Experts of a small language model: vocabulary 32768, a shared expert of 128 neurons.
Below are experts of layer 5 (counted from 0) of a mixture-of-experts language model. Rows are named router (the router's row for the expert), down (a neuron's output weights, with its number) and show model dimensions 0-191. Each number is 128 + 24 x the weight over its row's rms, rounded and kept within 0 to 255. Numbers have three digits each.
After each expert's rows: a language model's description of what the expert responds to. This comes from a sample of Wikipedia text that the model never trained on.

# expert 15
router:154156148139104133163112152163127134163137159135096105124099099143106117103118150154123120163125108148130102141122099163088096127115097134163111110094096181095142106145104105153156126106129140162099154112166160123134115152115144091142113150127141097126133094128139124140163108138094116127160155098110117150175103149151164145121110108138098123161125139096100094148121161129139123110165096101090159098160129085107095118142106166119099132101096173094167090103096089116146143092101110106091098122106139159155135076112142142108158091113121115112098124134163122151151133136151126140
down1:138103154144108120137122139141114169095126134133120109155147145136126134097126142130090097164160118143118093135127126171149153130180133133154126129161069126141094149103146128137167128128120127151133110129143146141091140137131093156129130188053071118126108114096161116144141109130157065095144150165159116142147101117152158133089133113130178122075110158171155166091106147130148146150167171119116136137146158115130113135158155134142172111139154168128144146101163145089127101125133111107136135133112144169147131124105169137144137118154145129151102100133100090159140145119129126158
down2:152121124136109133089121140131173108143099104128111109110145113146124134165114105127127091134144137144097135164142090125157133148120121116090142167131122156104134111171172123156148131144122140148150122056135100152138100129114146121141090075125153094092127093115154139122107099134154098118094122152141119112083111123119165159119119089116165140159159090135151149112127147132141112091129111128135151170164107126151116156080169143147173149136126118135137175112129134123159104160107092128146173169111139083128097166137105165144077177151114104138114148122110075123133159118124113111
Description: Name-initial pieces. First word pieces of foreign proper names, often Asian, mostly capital-letter starts like K, Y, Sh, Tak, Xia, in lists and tables.

# expert 56
router:157156147144100137173112139156128143155127154140088096125094118151119108097111152146117146164121112151131095142129109154101095123103087121148128118101090181098138122158106093159150117109128151147101145109153166132136124156113164097134118145135135101112141099117151122147162103153097112125165156101112128161154105151155163147124111107136097119151130132105090093142121173124137112106151108099100150100153121107113105142145108162136092145097087159086169103108104091121159146085099112100089100118107153157154128092118146153097166089114117117098105136117170141148170116141159133146
down0:130140185089127119092122152116143191146120175130134122184125114139129109126190155158114120119116108115165127115102133124152122115136151090178097154148135119161085154114126148123090129144088095095130109109090132147115143141105106082089131133099090163091128119146141136162163141138133126114120140157164124171156143118164109142114160127134142110168107100129150163155168107176090118136111147117098110179111134141137099117128138136110143162143138145141119115113148129104109152122128122130127073136146153162099127105129139131113113169104153148166112079139094143165144093130130118125
down1:137130122102155146110192133131136108113119148142101114129176139151138121096145109117107130122128123149148113127132120149111112156114108144086156103125099168100128129163161135129095161162141120085144120142162107133148101089166110121083095161138158080153141151074153140141130150148115099139157081141154122140144122115162115128135168182083125139096123148150130139142098159138137124147149133086148140097112178165147106132146179142126165114124142141113119164119162119114113083070148143114102138130124134091160125133173161117160181136137120132138158123096153151096159155133120122129
Description: Scientific terms and endings. Word endings and nouns in scientific, taxonomic and technical text, such as -ium, -ensis, -us, protein, cell, plus some table pipes and digits.

# expert 2
router:154158140140112138177111159157112145169137152148100114115089110143116104094097151143124141160117111151141113148125106155100087117100093125141124121104101185093148105155102102155153114106120156159104153108159159140129109144112160090140103151136132096111146098123156123148154100141088111128166154100103120150162101142151173143134114101142100134153118139098097096154127167121139107102157104102100149113156113111118108135149110161125096137095093156095160098106099085108152139092092106097090105118106149150158131087107143150104153091124108104115115130129158133152169125153150130147
down1:122145149093111149120137132062102140103137128121095132117126092105154116168146087125143113153115102134157107138089107093077178077125117131107097103123076111148162115073158139143141140123126145132113128144097096129076103137148098139126121116077079119109114136111143170159131126120116116102101103153114096127142150129144146135142123164107151130112093140147125180112143140136113125127142090107123137124125103108147099131121113122122128114116141066139090149144136118080164113110113143158163159155167114101142108128105155074130141158115159146159124109135156164157148147130137080160
down2:137093158135161132129166158117115133076129158105131134123142151147123156186120153108122092124133178153110138103113107119143140173100115131095150179155134126090141124142174119155131096138159113108155127099159141145155116088165138161114123092150128132118088139107079143158124138147129086166080173140166130129147138134141139130123118109173171153134156142149139114089107150132130128085105106092121139135137093116151125114123119166096164136136151147115137139091108099136121112165138120147137147175113139118091115135092147089164097164161113181130142125132140096135155128126088106122
Description: Number digits in tables. Final or inner digits of numbers in tables and infobox lists, usually right before a pipe, such as years, counts, coordinates, 5000 m.

# expert 3
router:168155153132097140164122140174120135161129158143088101119094104142120102096114153159110146157122112167131105132127101167095095136108106137144122112110086177106151121157096100161145113103118155158101147119160149131138114150111143096141119153150137109114142095130148105139159112157096107116159156093112117161162100143166164146126116095138099136154131115104103098161111160127135109085151113110097162099154109108108112116136115163114098140109089182099166111109099087120157136100113113094099105116117136146164139077123137150102152096103132111107117128124166130158154133157160134143
down0:142119104109125117167110131189173114082144155114082099128147107111155113129164158135122140100139150135113093103059126160095168138110159106154091133134137133137100179116137160122136088115100139158157125106123122137142163120164120111128129131145091145054098126143144101149178181122100083133111105157118122164145108116128162113121152116190125125127108130129121123121119137188095098157106145148157131114125140131116138128116131174109117121148173134124124101153148120118094120071160137151145088138131131149077140135121145115156099123119122151122122134148124134144158108127119127130
down1:136126123128121151140164159103117127116122151119160134134155104142127135120112121197120111121149123144151102142084137114136125136138129141115166164134135122146119133115121124108176157151109164144180091115113100136107159127140093124118095136081095135122126119070148177176164061154112100167114114102129086125117130092188114124145150153109152125101056124126138156164100144112124146173123135095133143082122182142171150112158142173134159103129139145150144100120144159132127075123136101101159134112125152120147132139139137115115126130133152138134151105158136100167133122142155147136
Description: Table cell separators. Pipe separators and numbers in Wikipedia tables of election results, filmographies and rosters, e.g. | between names, digits in vote counts.

# expert 0
router:160151149137113143149113151167120144167137162144089100118084115143110112107110163143111126154119105162143101141137104156110093124121094133147114098093083177095140120167109085168167122100126145140099141114166161138136112156111141084138119144130129102122136101137143135142160098144096114119160165097106122156152100139147165165125113103129102116157128126102091097148117173130157129097145101089096162109155107105116111130140100164120094139090100161099158117104106095106149137088105110107106107128118136168150125100105163150103157090114127110099109128130170134153159113137156121135
down0:114176139103106101120119106128132162107143136108104121166170089151166084122128114123091159104151116135151122155084144163126134103150124153145118151156092083142156105143133174093109101116129114113129125112113146110134109165103174108158168133090099105123153116124116128146175124155145114086136151145113148137143132110145120151122129125143125135175121127124180139173170125177119118180117150117135087118139119119130106126109120144106105142105167167114173111105140112155140135114172073143125093130189141156105103133138144144129117130066143121102147116156132103148136141146149108093
down1:145124128123146164120167116086085139111122163112137102098150130142102113117168140140119100156172129144152080124102085086129119116136126162118174097132109096149076127096160170112145091151169137110129116147152086162138120096171087147118147148113121130121133152113135176147171129147161115109144063117161108111129129095101104140099093141117112124120063176127140134110098140093147130171135148097127128127136136122114129107152159095158177144110143130105128137180144134110097110152127113129129116145099138133130115127121149101139126160129109145124103123108127155139172095085130115152
Description: Digits in statistics. Digits and decimal points inside demographic percentages, tables of figures and geographic coordinates, such as 12.6 in percentages or 41°26′33″N.

# expert 11
router:152164142146119141153120156169112138156144160149097093116100105144119109104110171152126130167118108148133106133125103156092093117095097134144124116102106175089162105157103097146147120107126151165105156124165148134152103153116146094140106156142122094120146107138157121155154106142087107124163156095094120150161093146145157150129105103136079140155118141110104095151126156136134112098162101107100157107154119103106102132142115177117091134106095161099157091094088097122153128089096116096089107127106134157154133085107135137106156092115118118103117129138159136156157127151147127141
down3:128157100149121147127102115121124148124148145127144144118143147160141109104104117124130192112092124093095132111130120184143134118128144109169107121119154091126107130110123113107166127134109144116186148117087107121129137130144116124109101098112145132105083122109190144063143136163134116149116107100146130157142176119137118125164124147123171132104112178107123168131141133153114152119121156128137093168130133125146126115072147166103154103123155113181103146149132113124160120129126118113118136100143134166153140131143125154083154171126127121123057133116122184122137120086180166087
down4:137090080165150143131130132155131122127133153114120106140165099175143148148127129163150165134142109132066140145108116181117140156133129094160134103105141095125061119120180118136137126096141122125105136125114147107158108138104141148116165149100116112086110134078122137138149139162139123117118121134161190132121137130172126101122107145145142133148119121145149158125110100154131157120103168130158116089108136103139134106146134144115122116131138131180149087132160091115145130090149137174039111152125100144118083111138110169105142178173135135124139151134118123152148143121108157114
Description: Year final digits. Third and fourth digits of four-digit years, often in parentheses after titles or in date ranges, such as 195|5, 19|6|2.

# expert 30
router:158158146139108122173100136160128150164131153138100110123088112153115105112099150168129132162121104146131103139131107155102095127116088123158111104085094180100144110149111106156159123110129149161108134116162164140137107155124146092142095145144126095114132090133132113150151106137094113124159158096100119144161108152153169145117106106141095136154126130105101096156120166132152108113159105095087151114155125105100106135143105166113096134110088160099169089101091091118152142083102105102086104123113142153145136078105133145102163093114121112111114132131174131159149135140140121135
down1:132133135120148153097108087121113125088104156119126159173147141100154093110117123120187121063162119115104125154119116099151098165104113124104135109137076140135107123079153114147191132142123116110128092123141120126123090118113081147119107122122102129093137129104191128161098165122093107126159091160154116101122133113148078117141145160109139124127096118103108207140121118139162123182134165110148133155127154121151138148112142124127164101126125103171125133104142107127112077100131137113151155108134120122155121134169118147137117125134151125163160109116100127116140111148169129154
down2:169118127138119125134144141115176062109105111099132112164122140129120164138111134083150109109113147150126124144157128130129114129100123138105145172142085135117116154124113121162107122164150120152114096105134136109139065099115130157126125081186111097092115114173135161142104120147109116167125176125141139144113152109140126124150152114165158155122169128122099177132068129105140098092108137116112140179137118140176083138116151144173145131123120169134120174120075146151142111127114126122158135173142134090153133148143141120147091163120117131141117163104123098098106121116139093154
Description: Capitalized name starts. Space or first piece of a capitalized name after commas or pipes in lists, such as New York, New South Wales, Merc-ier.

# expert 31
router:145157134147102143164127157163117142160135152141098106113103115147119105096109148154116140152123114151140101130128109173094086118104100137152111107102106176099144117158111111146158113115139154168085136105174157142135114152119148084146116150135131099113132104128154108152156111151096121129162164099112120149151103149157155138114120104155089130164132128103094097152115166123154111097153093108102168112152116111123116122153089156109096119102092165094158099102094097113164137095095104097087110116100158163155124081121150134088152088128112101112126122138160126158148130142155128144
down0:108130122118139107151119099154131151139122142093107104137111095151152103091154150132151119106143081077136096130119082116132125114171117115150164126137122118146147145172131189158144121123081152097139128149120113150123092165097156121125132107170135137100131120134145095169152177137131138063112153115163115164145131166163107128107179080119130128126118169104136193146139157157096111159139128139124109137127144109139122133134112143126105119154140088181144082128105104104125110097121134128130117131163162106087153181128133134121125145105128124102177117167105137144142103152111118138
down1:114123115135117141167127117125112137110092144113135117113171134121147127124163145172133106117131119159121121105123095140124144163127128145141188086173112125142124164123134107140159164130133140159189084169108144125070124088158112115131094149115104170056125157059097162150126114119126118150149121150114110123123107137149106096168154138132123111076102133141103139164113123169166129137128141076126186145148126100138124143143113119088180134130135120112142112165115125102114101120136097129121170138141125127122091122151148114134117179133134112109142116126127102111167140151179131119
Description: Auxiliaries and modal verbs. Auxiliary and modal verbs after a subject, such as can, would, did, will, has, plus line breaks ending list items.

# expert 10
router:162154135146109133176115160162096125165151165140102086110100107143108121105110160148123131162109110144127106143134099168110085122104093144142104097107098185095156132151115087157174124116116149162095157120155154117136119144128144093134113149127126103106145090134141127142155091144089130135167160082112118149148087137143160155119113099134092128158134126089099106134130152125149109090155099107101161116155117093128116138143104156132101141116113149103153100095101085109152129082110121099102110134118150157154128085101152139103155098120129113099099112133165119153157113134156111147
down3:097149092173089131112121182117148145155141172130137157106161149131167151113131147121117153159156106099131113097122093161159154126106097148157045128119131093123135096078128106141170137095166127137137138114139172098165113150129119122127121108120129136139142164108174133101137130199170107138140161122165135084129143146131128151183114138097180160116152134147164122122109111117136131156170120119130129156141146118100149142134128142100139126132130131141120153150103063143112144135119158124114146135124134139099172117140121096133148142119106118134098085152161124104131106123163135129
down4:172078078129160156136074177104120132088133145141148143129090082174126153143108130138109112143121151104143145141129122110097104126078148140151130115093122158141141127125123162071118142110148112130161174137101147093145135140156120148139119108138068130115121082127129162054134134099134119135121174125090149129145173152109117117096121138144115127108118111135110152123128143148144135156085094095109087103119132083124129105092117133097137136117134107141151120108158126125117148134118107124124087135087131133129109088118120149120134159102109099144140099098153072151138098129103112080
Description: Infobox section headings. Heading words in infobox and list sections like Career history, Television coverage, Population, plus year digits and table separator rows.

# expert 53
router:163149140151090155172106134151127141155139161137104105122093118147106114090120153152120138162113099151143101142121104167104084125097094138150118104102098172099148115158107103144167115106128152169095141108164149139149114151106152084142114145138137112116138091138146124140154121154105127128168169094116115149159102146149167144115118107138092134143136135096104097145112163116144099097137096103102172105154105104113118133142091160132093135090101172096150093094095087116152130094099110107099101112116144155161136092103152152100156096109123117121127132123161126161146110145155128142
down0:142116131117130118158163106142120123123161167123112126162133098146147075144144153123078164144163108152140130121090154173083162143144140135168137127113143124150118120149142123148112103155124128101108137103119106139128150177162121090120144135157151150113144128151117159146165190121136111112144161131119117131156148110159139092159148111140139111156087157146185161133149123157067128155094131123135118116119145153112118129111114150164124146121167121133095067111165104159142099130114100148126050140144146121104130160121159166108129150091153135139131123093142142142171140105158142144
down1:163106137125148128198154120113093178087111156135129129143147119144178162104144105163161083097150110163131131105135143097115151107123149135116148123082094133134102123125164109124160125113133152160135133185124124148116105120167080127127102113118132125125136138106123194159141114119094140132169146140134150119151130148138139111113101145102148104116104131122176164136105145163152133148114168152134149103140172149119078157120140122155176105097183139139124156105149105128128062107125105140089130185125134153156143131115121093139129127112112149142095132123164138131140146131150132151
Description: Row-ending pipes, finish verbs. Pipe-plus-newline ending table rows, and verbs or nouns of starting, ending and dying, such as finish, spent, died, began.

# expert 42
router:150161157132123134157106155149108128173127148148098095120106112161098118096097145148105144165115106147136103148128096149105089140110094128136134112116120184076143113159081100139158115104133144156110169116155160133140100144122170106141102154134135105135135097117144117144147086149089136134162144102088108153186098141139159174141113100143102141146107136099103106145119154114128131102160106108099147097154108105098108117146113162129092155104102149095174103104104103111155127092089112116094105113108143142171142104108152140102169099107134116102111124133157131144158124153142143137
down0:113140127115150118110123125111143170122158141125086127141152081177143117152139131127122149120129173171142127109112143116113134096148115132169147143184099126099134150138122148082106103135096128109116160131090166135154146127094167126138155113134072143119136130165114099114159192178168096076164137177122155147155150151117122132102118137135142137134152155162146158135128165144090127171107123135135143144132097155112086117163138144116125113118155136143099141109149101135130158139153122154135066128137126148124093112147112079120134136139161143092169136161147115152166109110133162100
down1:118091150135168180148117136142107167127147128159150137126158116136120132170134102173135105110154128161161127148128113147135129137102151120139208124093090109135084128122119144128134159132093126155139102148114125148123077103137064153116081116115104154136115136137169149136128125115132080117168138145094143148115126088190105122135137119117092095116105128133143182125121157111143124138144165121115124149115186142127107081145127125114151115100126195092114124141150131102089110111109118091111123143149102154134101095115111142137129115148148165138119114127118130171175131123098127165
Description: Nouns after possessives. Common nouns, often kinship or naming words, right after the, his or its, such as changed his name, took place, wife.

# expert 12
router:154154138146096147166099162158129132150127149150089111122095111136102102101092154156109131159116110166123100139125101159092089110110095123145127121098097168099146107149109101170163116102135152165107136111157154122137104147102166087143126151132129094107144094131149132134167104147098124132182154089119118151154097153145160139119108109138084135159127125096085104147115164126146105103146096099101157102155126100114114136144101162124092147094101155096148107103102087112168135098105110110093102107112138148155136102109143153104163094121119114113115135124165136153161122141143132148
down0:132122150088108132157165135151139159092150158123072081162139091157150094150165183095147172102121127114157116135083127151129137152157135093161165142118121144121157155152103182137101100111086132099137143099140149128109131098154154123133167138117096149095104101165144126146149171107102121085126170155121139139175135139150120114135159120109148111127130131145172165146092128132099142161128124124132129123135164111150116142115125125127098151149194131138138112095137121152154108121140123174167106103158148155099117113111119139107097163150128160125136141153123117145116107124116135083
down1:131099130142147131105128163134114163102136150101154121111143102126109103139129108130155134138192113113108117136107118145114146143117111165136173094156132121099132135087183159107124147103148098127159113163118109167152125098153080164097104167131147146161142112116135203153089097121150113141114106131171164108120145114119122123125118154091151153102024149121151107149110099103125142180174137113140139133124134140132134153137162114141177105119129154141124139081161137149100097125125127133158114172142094125144142139123127142131137102132116149176149133124141133148130137146151144149
Description: Mid-word name fragments. Letter pieces inside foreign or uncommon proper names and words, often in tables, such as Lar-am-ie, Heim-atmuseum, Breið-abl-ik.

# expert 23
router:166151154137101139162117137161127136149141147147100104127100110148104118095104157153115138158114102166135103128142105163094093136112091127163112102105103176101164125162090089148155122106131164162105149119163144131128108151120144095143109154145130113122146091136148119152161113145101120132156162086102124161147091150149161142122120098144082121151121137102099099141114163130132115089154095100088153106158110103110106133150103165116089122101105150088158093102097091125160130081095102102093108123114136157152134092109144143098159094115118122105102127126158127153148107137149126137
down0:116107137105118131161094122131140144084111166135106094125152087150123101125147131096095150120129119119153102154082112164123133094108163148124139096137124147145150147165101163111134114154088156113107108091118147124102107126151117102109170123115139135091204137098112119156166208157136162114139170152141120147138159164144116119127150093169098134131128106110181137143175169174127157143090154124132093103120133094150105097158106142130116132132147099170139104127146113121097145142150127142112083113139127128107142140147159126132147120083106114128141125154135135168113115119133121160
down1:120126156119101110136153116134126133115114136166118156109140115147147089124113134168147110116152125144090144150118102107140164126101101180121153078129113092126084089099149137114133117119126156120134090143157107127122100146118080097122079148107133119073121127093197110168135125121084096111140109135111099142120113131105142156142125148108145103176098159138213165139136177118127143178147130124150135116131154143121098144172129160118184078148108111161127140154121120135123077113127118145129155122111152096100106115097138147134112129152116130125122118133133110118184146105130136124
Description: Institution name words. Capitalised words inside names of organisations, events and institutions, such as World, National Register, University, Institute, plus digits and dashes in ranges.

# expert 40
router:165157152156100149163115147150136144157140157143109097124102114136129122094098146159120144149109087155121096134132097149102090144098105127136120111092103178112150130162102100158151112100132151167099156118168147118129108150132143085142123154145134109119120086128138121134152096153105123139165155069104123145163120143167164138116093100142098136146118146096117103146131153118151112093140099103102164105152130103105105119140094169140070125110109153096156076104099079117166141080104106118106107122118150156142144090115140141098141097117131106113108127137153138146156104137169123134
down0:124113156115133137113112136126116147129178169091133115099164103160176080152125105137141134134107120093191135132109138147103124104154184087121139140150120133146138100155127162154112054139116127074121126126126121073127157136150138157139154131136096139108116174127144114168128114161149107122136137161126088148144116136137153090117136128122133120118129175121150157132125132141107104169115118152112129119150134153142105121111139106137140160160180144126134090143121107151162168117137119144141081136152135153084128174128157167095087132126146117126167114180124156146132089091161144122
down1:107082180133140180152167120140125156101122160131129134143171117138162154122143133132105128151148107096125112141135093146110153107139113125116117101132121146114080141043157156175152122132159166112071118123129133111157100118163124130106155149111133110124090140084098159117154094117119116146174096126143179126146149121119156142144085161117133122137118150103167136116148172161114124130126135095133150109115163122123100115148097096146128122164142141169123112089164111113128081133146093159143171130123121092125110156158166117121139127128104104104121124130070090134129143151139120132
Description: Football career table headers. Column and heading words in footballer stats tables and infoboxes, such as Team, Club, Season, Senior career, Apps, with pipes.

# expert 44
router:147152138155106142160107158156117133168138154136086120129097117156109121097102158152128126161116105151140112146109110155096092130115105133152118097095116175094150124154109106166158119108128155141100153112151154126141116161114174101143108162133126110102148108137144129145153095147105120131165148088097105151149096144158178148126104108134099106158107134110104098154122153145132103089151109109105162098155126105122103145151121151123085134105108171098170106103109101093144126071099109086088112120100162164145136089104147148103164098116131124111102139124157137159168135134141143149
down4:133153152116126136130137143166157175149124127134152077114117088127165082109121113113171144165138150133116104132125124159097130137107157111109117110091133140133082135113097124087116148090170090127124141138122122139113113100126100128138132079132136131143120093134150154102128140113102111135100132084121212149092098099138120113102136092157115112123119183104097152131121138135121157169073100142092145140142167115091113106132111156100118158126180148130131095140134091125136088119106103145146096121119106110132110161143124130152123177117151132109162114089116118116096117099118078091
down5:172049130138107115131119140127094100103134127149129185115139153149129084154185168121115126132153099096125132156116171121140126134180175111166108121100147128099139098148117167174117096151119097146130113125109142128160148147124145087144131179084120137148157125148106116145102093141150145115109158122130139135138128132119123138138166126116170108090132133135079165101122093143091140146144115148148140124145090129150167121130163128149120122124117125153120141124166131087134138095136138131122138129118147132141148128109106149132141121074104083123095198119143097158108117071118109129
Description: Prepositions after verbs. Prepositions and comparison words after verbs, adjectives or as well, such as in, as, on, than, like, among.

# expert 48
router:146140150154104146173108136151124129155118139130087098119108110161112115104110174140129127163118104160126108128107104157086100127102109118150120109095106165097137115159111111153163124096134151152106165093167164133137111165108160102141111144139129093111148108113148119141147110148080119138177161107113125165162098164165141152129104112140091136138110108095111106163114167150126136107175105109096154106155133111116101135139123172128108104105102159096168106107086096113161121086107102104096104125101132151165126102113150147107161094108102118097114115131167131152159133132156118143
down0:157132163076176144132124094139123144094153112141084121138131081145162107107139112098141158149131139129110110129054143174090144094154080099126123113112098114152137095138126123126128091158105128102162097122133159117113127160114151109155154112093138110069134116108119092170142189159145145122116125163108104130125110123130124118125102114133142136123114166093133137111129095145147176170112133076090106118150122104142091115151130140141116117166111123160149072144078110110128136086155150163122089125146115150117130147178116137124128131119151153113151141125130119139145135128157123157
down1:143110114120132169123162105148106165129142143096144135139192106178137144121141099168123126115147118100173122090110111113130122178119094135135184117127122160118095173121136141105175093114123109146139110150123143118134120139161076142125135143120120172153130120110130180159139119095117090106114078162154156098148112094124139124136117148127149124126075130154145156119114174141168102174187142120129134121114202112136096111154100134103143145119123179153129164112123152105142093113127129115131131159137089135123144110122144138115122112148131111138111103182100120135133113121158115108
Description: Quotation and parenthesis openers. First word right after an opening quote or parenthesis, often the article a, such as as "a continuous appeal", (a bus stop).

# expert 32
router:158168143138111136154114149155128131147137151143086101124105102143109112100113157149107129163118114167128101130136105161103091114115097128164111117097100192083153114151098096155150120114136166155114139121155146120137113154099159091140115147154131098122149086126161125143167105153085114129153161086106125160167104149148150143121107105146089120152134118103102092143118160129132115084153101102098147109157115098122097134140105158125093142105100157100157104104105097116152136092107100103097100124120144150162147082108136149109174092112123106110111135120172127157161121139151109133
down0:153127190095134123107145130134131132173157150111114153108130091122173086129173130111101120092139152113148148124108127164111178149136123099141125133137121126167129137127131143107097116137088124123099157114109149164138115149140127131143148098153116134102174132136118140171171154115139088106132093160156124176128131078100133084105184105145126118097122137138162177129130146132073138140146146124142129154141087137079109147122174112073140113122155128168136131155105108133163115131142122084174126130150150124145142153102117135126100166117170133084110160130118115150176140109128118122
down1:112140139132087168111148148096078170149118125106124109090176128176131140130153148163134143150148093124158121154109096133108126152141106178120152090139095122144111166119159147132136115137103096147121089149134094126112108116141076126124133131125108165116130152105147161139123110139126138139148121096169131119128147149141163138123098171120097146150078153162157156122134145128141116170162158141133135131125203140135103153165153111105187105163125149137158134147175116099138073111125116104131140090117151164146114132103175151107122099154117147147151116101140147142122157106154129143
Description: Word-final pieces, foreign names. Final pieces of longer or foreign words and names, especially accented Romance text, such as ure, ía, é, ion, ate.

# expert 63
router:152168148143107126153116168148123129150148151138080102129097106152102105104111153156124136164119111155136115140122101159103095120121087132156109115098091176099146118160099107147146119095128159155105137121171150129141103149111164096142116141136126096132141099136133123146152106151091111122166166079105111151160105145154157141122107103135094105154132135103099099143130165140135108101140098094092153108157112098114100139139102156117084144096098166097158102099103098107157137094102105100095104120103149171153136080114138160104168098113122105106111122120161140157156127134145144133
down0:141133172105110072139136126110153114121107164119083135155129136141109124104157174142107160097123107091175065131082116196135139154144163124145129152139127107136126169135116153136054118142124131092123125110143129121113175160153116160116123151141110178109160123149104090145145166136121105108062151164116135140172157109169111103109161095142144132113127137128123166133123122115150091144128110098108119153122117118153092155135076149124113141167124149130164142124126153141121130136129142143117077154150145108110098137145143115139104158105114114108152143137108086122139100126118119119
down1:096104122164136153131150156074124141107129132122136110112157105119070161120130176158162085123114100115133141107118110115168118125103136160110175120155127140144101139111177150111156176112096135118163126168141076132109081113173098108135107091173147188149108132092144167144160114124128073140136102094141079123175162126166132131126152131105123102146100154145130153135114127124151129151135179079148142146130166107113122134152148157109152099128141104121134119123148149128092096124120156109118100092138118121144103146117114108129114142159108116113112104123143138121156105130163135117
Description: Function words in titles. Prepositions and conjunctions inside song, book and work titles, e.g. "Dance with Me", "Truth or...", "Gaze of Mary", plus Japanese characters.

# expert 51
router:162159150144119135162097141167123136169131150139082109115103119149119122107115151143132142170113101150128110146113095147097090132101099117152121120092113176099141114151107102167149112093121147171109146106162169129136090161117172085140108148138129101124153107129145128147153110164093136141154153103108133150156096151149165144116108096146090133151135135110090097146132162132149097101158104101103154101160121099113094127140112156120092139097107159098156092095102096118150148099100103095083102124113144168147126111110139145104165100121111114118094138110163136151156113137148128158
down0:127122157092130120161120097112126167094134161128091125122142081131186142127134147077114162101156097141136099145088142156103169098188131107129135137124093102134117173154091184154071115175110152098135100118109142148099150149106103102129133105101096170083151130155100124159117132113142113133114141179112140139163099147214133123119151124159143115146151143129134152149138118114108079154123151129135092126130155112125149138106121164099126167117157138139137110139137139132144122128149134131145110143172122145103118107105161123122127122119120128113161155151132112154130090101104120127
down1:058081131145123186077167111176123163118138138113127121135134101109143138116171158160156111150139107142099123146138146126109117136151113125118151098140110092100157111097140117117136156142129125132151097141161091141149117095102079141122112126123143111177074102137145182126135126143111077113132139099149159133115128159154149154153127178083103101162103149129134141149122139095156115131142133123106150113135168091121101142143178158097165118113136161136081133176140128122152082115148131129090154113172111120155145180111130131128136113134136143155128112132124113123162134137146119119
Description: List commas. Commas, and sometimes and/or, after a noun or word ending, separating items in series or clauses, e.g. "porcelain, tin".

# expert 20
router:140157148141107143171105160154115136160141162140097102124093112144107103093107154152113134161110106155136107141117102161104092117099097137148132115106095184085141117160101111159150121104115147157101153108156163134131106151099166090142114152129128102112141108130148116149161112144092112122162164100109124154158097156146161143126111104131099139151115128101098092149121168128141114105158096102103153105158119103108107129139105152121097131093094168097162098104092096105160142095099107089092108120115146159152134093114144145102165092120116108109111128126169134155152129159150123139
down0:105109157119138108124150118157110144087133158111061103159142072150171070152126173135131140106142111109168106137121134150097157108157150140125114138114104113159101163147112168126115128110107148130123092094121135132121118136127140112130135108104106138100124158098118152139111174125112142110146127151073145132186108138145146134122149120150116119093115156122138131130128128155129147193140134085116120139136126109108083122095112162093134174144097130169111126130137077149177122122156101162090081151131139143121123102161132173131146153121149111147104094184122119141144101103143143105
down1:113127134112166160122130128127104152138097141129135130143156157139116105095112133148154088108178123134141132150103105106149146129129134133094152114096074123131114177106119135142152110142159162161171094132130091135118128100179126074111112127114115120094086111102148127137119117115105086109133115148141150093101135133153145109156118147118147110087079117132117149138115151146194131157153176091161104128127170139128117152144115140144136110205127154159139117151155111119123069110128132094133155107139145134116125192121129157158147138139151161146164124102098126165146161143148094131
Description: Decimal points and units. Punctuation and units inside numbers in tables and stats, such as decimal points, thousands commas, percent signs, en dashes and km.

# expert 17
router:146160151148109145167119153168125136160134167140097103122096106155116103093119161147117132153118105157138108147114109157097088120113110138153121105090099180092157117154104102153160119105129152168103146119159152142146101153111156089141117146140148096124145100123148119140156101147091126121160157087110123158159107145153152154133106105132101119155139121106100099148131166121139122098166103094086158106156126089118101125139104154114098130100093164098159102097095091125154137090094115097099104124112142159158132084107144141100156093105118118098111118139167124150152124132149111139
down4:170058098170154130150090126141104093160171159128135130138080137139146147137162115116153119111122147124157126154113132189115123132115145142140133131135114167072119119132119140130139182111120148077154145153124175109118133109109139153128136125105093131145129137126123169134181088127124095118113172123109160140108109099118117110111117106136115140145108154148146147110133128105145125174089131137106086128118143099093129114138110178109108127113139154153138075093136077170132170138137110123100094118115089120116111146120112155143137202093110088132131146105159112142156130129122124110
down5:176121117157148148177150119133115112090140134150186179104131131140141160146157132114097128141199134117090132140131142150143098146192161109139117161123113137117129130101103122161149131151119088150094103146127122133117160152143140123135090135109115109134138125161091130168171124158128127107132135144167135113115140139130086095106108137123134140129107099110127130141144119108175080157135110141124125135131125153171148110127163129116163133189156116202120094093093109139085127134135150150154119147153128125139120112136154119154130106098109132115142204112115107176129148122112132098
Description: Table row numbers. Digits opening table cells or rows, such as ranks, scores, percentages and dates, plus Win, Loss and country codes like GER, RUS.

# expert 59
router:155154144146107133162120152163123142155142148141080113130096102146114111106107153147121134159120104142132099155125107158085094116107085125153119095082088174095142103152112104156157110112141150157109150113168154141139116153114152097143108155132133100123132102124145112151144111136102116119157163083107124149170106142158160152129116109136102124160124118109094094143125154124141125110154102082088157101159121104116092121144098167131089133100100171094170102096107087112150151101106111107091096126113145152147138088094134147100170098112120105117111112126164127158163128137149128140
down1:106112162140131149120159110114120145084145140184116125148166124158104116132150142131130138126119117141170144141085108096151150127103120167140142101138101159138093177113164123103184150118087165131155078134130121153129118099101109096105099085107126115111105170089169112131113106156087100135122092085191126137104134092100114143157112140099175136112128116144200150132115114120139122125119166124127106111137149120151100151131138190146148104173117143146145130123153132170124077134130130121117162129131126126146134125117160152121142156122106133148142145129144134138168122142182132119
down2:129110113158114112124209161091158119089092135155135085179120146081126166108150136103120057141119172171131168110133137126130111122117156153109137162127150126122149137140141145165134104135121152123142125082114108119131083084103158144134149079146135122099163141108123109087101120141138140145077133122133160153077095119128117136152135113129143162091161131124142137158116159139093104104118118136117139133130097108161128149107143129093170135166151128128120172157124112136114121100122068129128181129126099118129127158107163099145119168117127101148129119124118096117138138127106127152
Description: Name-initial fragments. First letter or letters of capitalised proper names, mostly people, and titles like Dr, Mr, St, such as D|ando, P|oundcake, Kn|icks.

# expert 18
router:147151150136118146166103146154112141158147156133104111120100115146106105102108137148119121177105114154133109148133102159104089124092094130139108108090095178103148107157116105170146121118121148151106155108176154140133112149127171095148099145125123102116139099123153123147171103135088127131147175102108126149166089147147160135124120094142098115165124126104103099138121161142148127104161087104091150112155115108108094132144107174126095131093107156091162105098093097093157128088101098117084095121103141153142131093115147133106163096125108113115110141131171122151159135148142128141
down0:137127132123137119146124127127132126093156125120075123162115101143134081123117128107105141105149141102125122140112112173088111118139160135124152134119109120149171174184099135102092110149108154101137089096083115133137126159127170080127167105154077124115146146164112125104132181130121167110130175155107158154133167148159145143114141131148101123143155106140139151120137124168111092103123126114152121093133144110144131154116069136149092100125144106165123098114160145109138137125133120122125072141165170163121073125162161121103172123117144114124165123107107133147130123116183132094
down1:151121125119153163111163136135117138120117111130128187157111082168072121149097111152105091139146113166090147134114124149133152119169133102139153115093073131136150124106139155114159121129174172127164129177098165117118145151167112151107103134130072134134134150143136189133147137142106104122123120157136138099137101143134122097125129168152129105128086134171129146119111160164167106142141155099131138130119205152173118141183152141123163138127154132144141129132175121107146116101122124116118105146122152149120144111109151125152139076114126148168167122094157131147143142135127144129
Description: Sports table cells. Space and number cells between pipes in sports statistics and results tables, plus semicolon-separated number lists, such as | 0 | 1 |.